From a checkpoint of a small mixture-of-experts model trained on Wikipedia.
Size: vocabulary 28904, 45.5M parameters.
Experts: 12 experts in each of 6 layers, 288 SwiGLU neurons an expert, 1 pick a token, a softmax router.
Training: a variant of Adam for the experts, 280M tokens, 4279 steps.
Below are experts of layer 4 (counted from 0) of a mixture-of-experts language model. Rows are named router (the router's row for the expert) and show model dimensions 240-319. Each number is 128 + 24 x the weight over its row's rms, rounded and kept within 0 to 255. Numbers have three digits each.
Before each expert's rows: a language model's description of what the expert responds to. This comes from a sample of Wikipedia text that the model never trained on.

# expert 10
Digits inside model codes and ISBNs such as LL80 or Harrier GR3, colons, plus conjunctions like than, while, when, whether.
router:094137153119103116159132103104115090125140191126118110170193139144124092160126137095132100154108135164119101181146107137105126109125146143095100155147086120155147155102150124141126117188125128103118106116130107105129123108126153150114121121

# expert 8
Words inside == section headings such as career, Early years, Development, record, plus See, table separator rows and the first table cells.
router:142112171106085098151166111112128096128197141128147103165170114125113124136130115081161099148160145138136121139166113150108132138124137164102111180114100142138130146106150123151154089156133139101100078129153129062133136131154147172118106138

# expert 2
Frequent structural tokens: the, line breaks, table pipes, hyphens, brackets, commas, often in election tables, infobox lists and biography fields.
router:128142156108107090172128089106122118103155113122126106110141131104103114146156101106125085142137141137123120138143138158120133117108134133087111152092128188169108147097164132166129155125132141110114083123156080129122096143115121168129106119

# expert 9
Table pipes and column headers such as Votes, Apps, Goals, Candidate, plus word pieces following a name, as in Totally, Borne.
router:151153135122118112145094106100110086115130147133126076157167123128102101155120114110094121168102152160133109131123109133108180104143145151104081136107094119189133149112123092138152130129123128114170130136153134129110110092154154164108124105

# expert 3
First pieces of words opening a quotation, such as "harsh", "enough", "one", plus table pipes, em dashes and digits inside numbers.
router:142132140095116102141121118101113090147136137125126107133134126106093125107093129122093073169103136168107112145168131159115173108125131154111104167125086130146071116160110120152145125105118142118134130173142105115120138118161169125166129119

# expert 1
Digit 9 or 0 right after a leading 1 in years and ordinals, such as 1986 or 19th, plus function words like with, have, due.
router:105117157118090077163133104124106075134161191122114115122131136118113092131157124104117107141112150142117113164136141125084159108146172172094102164109104143152109160108136156163138114156142144105128100139143117110130104146148131163131123122

# expert 4
Minute digits in map coordinates before ′, such as 136°7′, and mid-word pieces like -ing, -ad in names, plus of, which, its.
router:111147138105087116141123136102091096113142127119138135186126096125103108148141123117102078141140147164135110136129103146093133108155128161084104151134097145160103143158120136147133153125146153109132139114157123101118121172069169131149101101

# expert 5
The verb described in species articles, such as "It was described by", plus digits, semicolons, and adjectives like high, low, large.
router:103137160128092113156120082099094082123149160145135074142155118124106102149127110112123096169106141148145120164135135132106137099134170138116090164106103154154134160114141121156133120158143121102131118148132108109126127123134152175139109127

# expert 6
Commas in score lists and clauses, empty table cells, and first pieces of place or team names such as Pittsburgh, Santa, N, C.
router:126139148110111106159114115099114098120144168124105095118179112143110117162127099107125093160099118140131106149126112139098144124136132162103113157131087149138110143125148130152128128182139146090117108119119102123133114125146169166132127108

# expert 11
Verbs and nouns following The, was or a name, such as built, received, published, became, winner, often in history or biography sentences.
router:107156146105120097155148093086125104109153125155133074156151116120109123128101102117157084135107144171169118175117121128114142112128176176074118135124105090165099157098164157131138123133159141120147111146132122101150133129130174146133097106

# expert 0
Middle digits of years after 19 or 20, such as 1985 and 2023, plus == heading markers and some name-initial pieces like Ph, J, Sam.
router:145117143115074093159119080087095106142159169135133078165143115157090083136100091106087125175143111162137119162128105167095111131159117149133115133095083159129117187106161138168117174150115145116115089134113127094144128114172145149123096132

# expert 7
First digit after the decimal point in decimal coordinates like 25.11°W, plus possessives like their, his and direction adjectives such as southern, northern.
router:161101134134085111155121104109092106134133153125114120137152125145099091174116111123129121151102144158147133130147143152099147123130124163093097169139094124139109165123143123136154150149124168088142139135138085120129111111169151160129097116